From a checkpoint of a small mixture-of-experts model trained on Wikipedia.
Size: 16 layers, vocabulary 5221.
Experts: 64 experts in each of 14 layers, 128 SiLU neurons an expert, 3 picks a token, a softmax router.
Below are experts of layer 6 (counted from 0) of a mixture-of-experts language model. Rows are named router (the router's row for the expert), up (a neuron's input weights, with its number) and show model dimensions 0-159. Each number is 500 + 25 x the weight over its row's rms, rounded and kept within 0 to 999. Numbers have three digits each.
After each expert's rows: a language model's description of what the expert responds to. This comes from a sample of Wikipedia text that the model never trained on.

# expert 34
router:542476509539535508465483483529494487474484542482511461546468506482471500462490495481496488491500498502475530532512493512450437539545507534434495471514510479490527514509516538518533483486501488504461482488499471507492456479497473509448524526518479536477511510500544501504494483481496498503552495494535498505508498497536498510525514502492529503490514524527519507498526539535494484530466516493495479548507544527471500470513484497508500505518517425479494510453540528550514485525528536
up0:517513547520482510516528495488519538479503504484514520460461536473491466517494479516559461455536458501550492548479522476535481539514484489464486526513496507499517445429490510504449468504521474499496495507526520485506536532494478484541473478460499474500472545473495484501535515491485495519522489487492506540517540466484505477535486504475467500516463526484509509513477516489497465517485488475505507556486535522518492515533495487534459455489532515495483503511462532490482481481521490
Description: Past-tense verb endings. Verb endings ed, es, ured and past verbs like made, took, began, released, as in asked, conducted, enraged.

# expert 9
router:532523501510473470520492476498534487536497457523463443503499518477473458504511483489516509469544467530508511490500486488512524514487539454478495458531469533506552496525488505487531518502520551531500529539474499470462524474476506539477505470476460489505506487520499485535479546506480490444492511452483510458497535507534520523472531505504445514449505540473513528525509494499508505542505452491485504481469460502497466526489552524499505530482523528479504501506525500496493516506503511
up0:460446490493514543503468483524432528537530476499528467483515497497498549527557524494501519491473508513503475470493514516484448515501511492501513481486501492501485478485467499504521504491523528485490488467478501501475511533484510505521512518457496489506527525526538480521525479487502545479529506478518492481497509470504539514521499482495530552518482523552494482523474456449543516509489500510493484443434474504498508507504556540480504462525476443537468477522505487464505501511482505
Description: Place-name endings. Final pieces or words of place and geographic names, e.g. Fin-land, County, River, Park, Canada, and nouns like ground, water.

# expert 45
router:500490488500489498503529438509507553484518488542510500471515475523521504486519499541443543495446493517478544501503515495471514478503491476497502522487495485509504495514507494510484507498490460501514464482517506483481463505542466510494483489509418506545518472507520502501462537501481521540504510531536505516510484545498501463516481506550487478515528487493532515466483470524501510478478481543523510493490508497449529475464439504479509545497508508510486476490465497482552472526512578
up0:559460503515494514502468565494512455533520507499553512500493499483501535516502438483523514500494474464494535502483496488477509470498504553452504484491530492483511495458500473502484503493489494533507519520508510504490519503512535509525514490506516486506445477531505499466493538514533454489448494500538513511452524496517457512499458478501465503504509523472474488525506506535510532474494542474524487506465496446538488526471470533478507499468515535462490525492491560499528496478552510
Description: Plain spaces. Bare space tokens before numbers or in empty table cells, e.g. Section 5, Route 140, and blank cells after a pipe.

# expert 59
router:513473514503526515540496473546463465456491495478526488509517436529533485461489504465537501488491452489465481505534529523530508558539519492486498476473496484519481450485534495524464519494490491504490517515500480457483475510525478481463459518501499495507460552470529503453516496481488495502539467520473478538503471491519558510502499476540495493476525477501479487516497517532506473464508505497470528543515531560462479458502480469494515501499477459494493505510485495508519492532499491
up0:511530508521463526504492520535490502475491474506485496479469539492535518517546535505480486531495478479512506514469514536502463476490502530434482564458485466520474524516511519515487476463497478465525488472522501496505532558494480503482471495519503509469495519502459512526502503493477478489493489528473484479510482455489516509485531527480519585540509534496514488457529479486486511530497479538501562527501514494521528510480478497481500481535484495527471527479512504434511471473535477
Description: -ing and -ate endings. Verb and noun suffixes ing, ate, ure, ge completing words: Resting place, Engineering, mirroring, favoring, surgeon, mandatory.

# expert 53
router:517499501501521540463498524518520448507516532498504507534503497510523510492488533494502540525488534483541476508488514497510468511508485472467516478461495477500526550509516475482454515473503502477555513463513507457516488475463473516477534480470497517485493489482482511522482505522502506509489507501504500479492527491464499514501459477517483496561496510527476525508490540432507466542545511454480506447475539500583530498485505498515486546473487465519522476501506495526528477475448466
up0:496528523510511532483519505498484503485446503524538483513453503513473465510482504518478486496454535559505472443490502443493514562506464513456488473493522489494471486483489501495513531554488488512505477492472510540520520496508496523509559500550499479497518522515501492526517496480504518495502518453501471474487465504424536458481472532465479437498447477500505504527542498483538494525518503503509497526524496519500497464532533511494477515511498497506515504464521516490510515536488531
Description: Word-start consonant pieces. Initial consonant pieces like p, f, l, h, v in words (widespread, hypotheses, floor), and paragraph breaks before section headings.

# expert 63
router:479538526482490512475531486506514475478503497501468546472477531518458465487507477474480493474530506504487486485485463451452462464506539495491515490484495483549524515512515517490476452473459506555514489500532529496520485514486513495567477518532494487501468480526522503495476544443520470523516482497503513493538507492490479549519522508497471482523447543471513473506483538521506526508489559510501510502494525502480482488487517528494436499466490463485492506493511524549499465474497480
up0:483478500473499474462527499518522482480522502503502426458487499520514488551488513495525467526534507526489465519486490471531511497479519462487483490506515495516498511477498521555482498473506512503485489489510512534455510493450509499538517479488460473535517488535504487511498475522522521506495471541492521527495528525462522492489502552482464545500481489537488492480475461535512492449471490538537509554512552485505486515522474525502523464485449517507463530482502479559527479459491512
Description: Word-initial fragments. Word-starting pieces after a space that the next token completes, such as g, T, J, sh, cast in cast-le, sh-ape, G-hana.

# expert 33
router:501534474508540539493499491477481500485543517548494505516504512493546496471493524495492492461493546442542519497471493502519503518488488456504526455500519493496531507554482492499552514529497512542519541458521532546466546498534506547546503504517527553522464502494521503484492491513502475515476492514548487495480484519479463528523492485539494481489496501494500509449451514539519503522506517516530456512465472515526470450516510495526488485496510530522514532474526506490477518490490530
up0:461474513518484471525463527480492519518513486491530542498547475458528483540515489518465484494483519466509532490469520495517465503505500548502475450495470483497491480503507538455543526490479493524501492489481492514505489465525497517529498476524534509498485507504490477512491491506491543498513493506503482519455508514544477556490506456538509566564495500523491471503501482464521506513453476492547499506505508458489520455449523504505481559489455502507496520500481512465499514548501454
Description: Capital-letter codes. Single capitals and uppercase abbreviations in codes, country tags and table entries (CCD, MIN, ITA, USA), plus == section headers.

# expert 52
router:489460514505482466521528449520471469499455539469484479488508515489513541488493541523520506498499452486439511498479497502477479502507444489515476502510495498477459515485516516492455495484493489511490508474487496505434525537490523465478478477503500473528478514527516531541451471518506515451547499543508519491503454485541508480526519458501506523490496444485502512474493535488497526507515500514469534491505499483483533521462486498464463513433494505494484488543512537524514461510502475
up0:497495540487500477437469497540536498550511489531481480494502501514475493505487489500516494496503462518485520513486508519491510478491491497512558525507502494508513481471520517511508540526517494452470477483505508483553483489448445484458469512481521472489490456484533504488499517479528480541510505546505527505551493500499539514492523466502503502499502507467470521462513525514468472484462542470488461492483488499466537457530533489513501479510513575507455538526545504485547488521522493
Description: St and initial-letter pieces. Pieces st, est, nd and lone starts b, c in words like noblest, acoustic, non-standard, bed, cargo, plus digits.

# expert 51
router:482511470498539447522525491470502448516453473485466512501478492511503476475468457507552518530567470467520533482524485492492498479478498531520519468492512490563510498510500523514498492477437495493496520508464532537521518484489528508499462524492474536494523490523480510497492509529506517524484488512456526516536462492526511525468518455477500511475511478517521487476484465511514515449553475519474513481516507517548494479502527492494535434489513487504492478487528458490537492502506518
up0:517494489511491545531467505524442493532462503511495507523475473505426507476510503534503485519538470505513495501451537531493493474489504529506507444534510498497457508487526527510465506506523519514501497483477498460544499517456532510491512509437478450519540477507481521505495513468499547505457502554483489496519501461491493519496514451477496499523504470499532511534503484504462471518505456469500486521495532511545507511526515506475533463497515527491511541500541462521501503452521501
Description: Common noun endings. Ordinary nouns and word endings after articles in prose, such as time, them, people, position, woman, and pieces like -ers, -ason.

# expert 11
router:482517495456494452487519486490517525482500541538478487490520522497478475468471491502534503526479482475491470536524540521514486503491500510464524529520496504517472489483435467498489469506526523487478528512521493469494486527501502494476491474527502483512500495531511467526428483471491499471482585463526520479452522462447509489454447504479507495525481512500511487533518501510489521500561500520470507494528506441495491513520496516484484521472478542500531499505507555490522468527483483
up0:467491509514489471487495545494477490511489505513461523518509451531497512462543522529502477512496541493492432524477461509518509488520488512490483492481468511463494497423486491487496528479506438536492485498516498471534511489539455543497494505542533472505498554515463492492515513513476476535505514481506517530544473502518518518499463494504504508509486511480489518538511484480511512482509538426447482515480502496493494490537545483515522459528456543523507540486477504489500536501497507
Description: Table pipes and "the". The word "the" in running prose, and pipe separators opening rows or cells in Markdown tables such as election results and discographies.

# expert 32
router:502525483542454498499538525514507505489502529488460517498498524510474433524530483460497487480490497531513512522482470496464476498491535479529500471505520479561465505518536499498503488478503504484541503518530526497529479486498477506522500481481492509521470457462511532556506502464493512513526490503492540513551506500460505498543455473442530500499445483521522468469510476490480480540464513478473499475478509533470478482474472509516523509518541499483541488496489507463563463495483498
up0:450493491484502479513471522497492485492503457470511469471544478525504529538504526458528530525497485534531527542462503494496466441490497543534497503487535514524494494485518518514475483460517449516495504464503489534547502538507464480478484516475522486462480503547505482517513466501542479506463467506509502525482500544536533487475456536512470514528520515494496453473496477545497511480510514494517501496510524501508525533519510495494452537442519518484503485533494495496527532481449498
Description: Capitals and infobox breaks. Capital-letter pieces opening proper names in tables and lists, such as M, B, V, plus line breaks between infobox fields like Incumbent.

# expert 49
router:500513510475523512507538488510517528488513476490516479518489506476508503500536491486476515447496494452476499495491472516428549496575505501524527551523476493508529527530514512545514496525487540499527475495491500515514462534518488447485494476493528488472531528518461513496479481488509498493488512516476498512536490506515477494517495460477457508469509443503512531499472442479503544505502511530494544477467490521535489484492465512482514507481510437505495472516492512525547450466539507
up0:518514524523425546491531529472476482486539542510501502543472527451525542496498581520491506534470486501502482467502510484511505505453515462545498529483499490461440481525473495538489489480495513470516519517457492502466519478480490503544462486519533539530511508490496488486543488501496495519510503486529466504501502456460507482506511502506486526500480494481515469543465478472494469492503484508446489482495524506554487503484504518522468506492515479511534491523487544510527503473505504
Description: Short consonant fragments. Short word pieces like th, m, t, sh, re, often within names or foreign words, e.g. Sumanth, Kasama-shi, Samantha.

# expert 38
router:496491506498496516491516514504475498473509501508489465425509496455513492506524535527555487503468519499510500490493498515546495466523442460485529501494478490499535477462485483491552493494485536524533515481481507453508527504454534530517481525438523486514461535505509517496457474486492517456492481527475501489510506532524488500492502498496543498457460498474480517550474491524527537482505447516512504486541512504492498526483475493490487541439499505521485505536473482480463518508453469
up0:492523496534543487511491476510488519433530496485524447492552502479495485464502489475516508527489484493555459492513507494482500455521514481456514529499497465465489467471475491509522507514520485479533494524511468477495560461536500516500470505501521522478536526525532512493459497505521509495489499481532461527509511477494575490479525490507540474484483451514499492497516481487484530457461484522511492536532531529503516532461522525469528512469471510504484524512490514491545515482447490
Description: Numbers in tables. One- and two-digit numbers in score tables, dates and coordinates, such as 12, 18, 81, plus pieces like Ca-uc-asus.

# expert 46
router:531471440450505512512496481514504557494492485490523520534500527499486497489503495550493536528509539506463532526520501489501442506479511488485505492520500500498476540441491498532494523483468490508467507478456519506472478492501506489478494519482510511515462497518550555464539465454523492488565515523487552458492496486470496485497516482504499509466510491503481518507514456497512499513489464509506509465498501475447506473501511532449508532476521549528523491497515505541508536453487530
up0:490498540502486484456526480480496541509483497541538475527486544488477500468549510524468503498475543498474470453513493487478472503511510496485515495484507523494496502510514442491457509454490517528492524537517567488475506554494496525509500557494504491482510493483488497461507498485490501533539509486512481479531569519467519488471478553482486509517471483525505497472534540468507535503467452515471489484497488524483471487478486500527466490496542496541453525491514476488509520543484523
Description: Inner consonant pieces d/l. Word-internal letter pieces like d, l, he, ens, z, as in jurisdiction, withdrawal, Gerald, Rochdale, html.

# expert 54
router:498511510513519561516534505527521518510503522474486537484486500460540519535508491489513543519498533516485526546476531516538506535559488477494489480491476507496494506474483462473520543503513478493492495517502559468480498505520494527499527460446489521498467468510494540466540459514463533491495465522527471461523508493454509454519503485468496506510519480478460471496495483528499466480475502504495482543523466515492507481504460524463447492456507468514524509512531472542501504509501529
up0:481535484516463531509505455542516474497486516484476536488477487529538492504462538496477493523511463473461523472446495503530468500534489483522487509536479501483501495510553499568491532515492446470481473502506474497541510510516474468504471506546549522526495509501477484514481500520484538496536461496526475478494504507480488549499506489543483484483507482459499476512545509551508480492528485497461483527543506522460504518500499466508477486487534518481453497491537473465482527520484522
Description: Surname first letters. Word-initial capital letters or pieces starting a surname after a first name, often in sports rosters and lists, like H-ansley, F-oster.

# expert 26
router:490484507457495528515493503527499504516478452564485511518528491511441508506446497438542518511515496475476463516486522474498474499504544507503475490443480449492540534472481464485467522527482454522492484493506494531498484521520560502519491502484456480496475492490503509498513485504473512508508541508533527532539495511493479495482471534487486481458533490480508521484477490502506523542476510472515433475514510491520513499509555460513533526519489491477536516468543489519507523517493510
up0:523510485512512510494471519447483487495474481522477506458495488477493475554538466483537516515493463493554492506510477506475536522548519501444514493520499559483527510483501496514493454465485464468507517494523532465496525441510509482492495504499505507503493506462525475522502532512504488500503485477475512504476532558499518523533513505493492558466511527544532526457503491497452502519521496494481517445526499500501498497574486488476528548472514528521490510514481460488476496512464478
Description: Verb and noun stems. Stem pieces right before an ending like -ing, -ed or -es, such as pl-um-age, pass-ing, mov, compet, fund, trad-ing.

# expert 16
router:530497522529503495511475500525476467443502481523492497544499474463472546520504488521546525482513516489470484530508505490542516486501504507494498541549503503532483501519455483494525466488557446508513485509495493492465538536498469493513544514517487516474458493515484484508521514479496467477476447474519523473509487487467510505508504505493515509509436513490492478471514477515502522503507559493490500475494489482536451503425477458484477519532501469486497506450542523466489510460527513
up0:467461479528563517505497506567464492523527532492466479521524507483522508504526492500461489516498492518491511525511500565478502506505481523473520514524488521512511474482481502467493493506508486470491498481502507551492543502479469524504509477484496479495520517499458474447484485481507529512529490471438508480443528504479456550462489508519462518543505525504530485506492504502547493471533500477512492518457530550506471517510456529511503465525501526530509465468446517511535508514494504
Description: Word-initial prefix pieces. Opening pieces such as con, inter, sy, pre, ple and pronouns I, my, our, as in Complete, courthouse, Your.

# expert 35
router:511485509499547505471491521508512492526450508517480473466477499489499505537501510528469501492519539471498483506489521492542452500514477459470555465509518496497502544498502472495495480535514469477427479441533510533462478529497521572516506512498490467526527520521498521528497520499494480470462469499467484470453514485498508524491499498467515499534493503509480526514546478447518535428496527503507530478504475487515473468469501496499484495549469487496508510519490495537514513471507486
up0:497512464542498498494547458435498539516468504551513507469489560489467492496535484516504518522476513480478496487490485472558511500487481492504490470546502525443481521462521507478512544500490487501486455491521531479513482499497522538526517494450470512489482468482494508449521507484501538522532465473498524483483512559495447465458507497501494493495523488510494442486548517497504518501523542535513523506455512494471497496524508509489500504546491523478484556504486491499513515493490500
Description: Short word-start pieces. Short pieces early in words or names, such as ess in Besset, d, p, se, plus paragraph breaks ending infobox entries before new titles.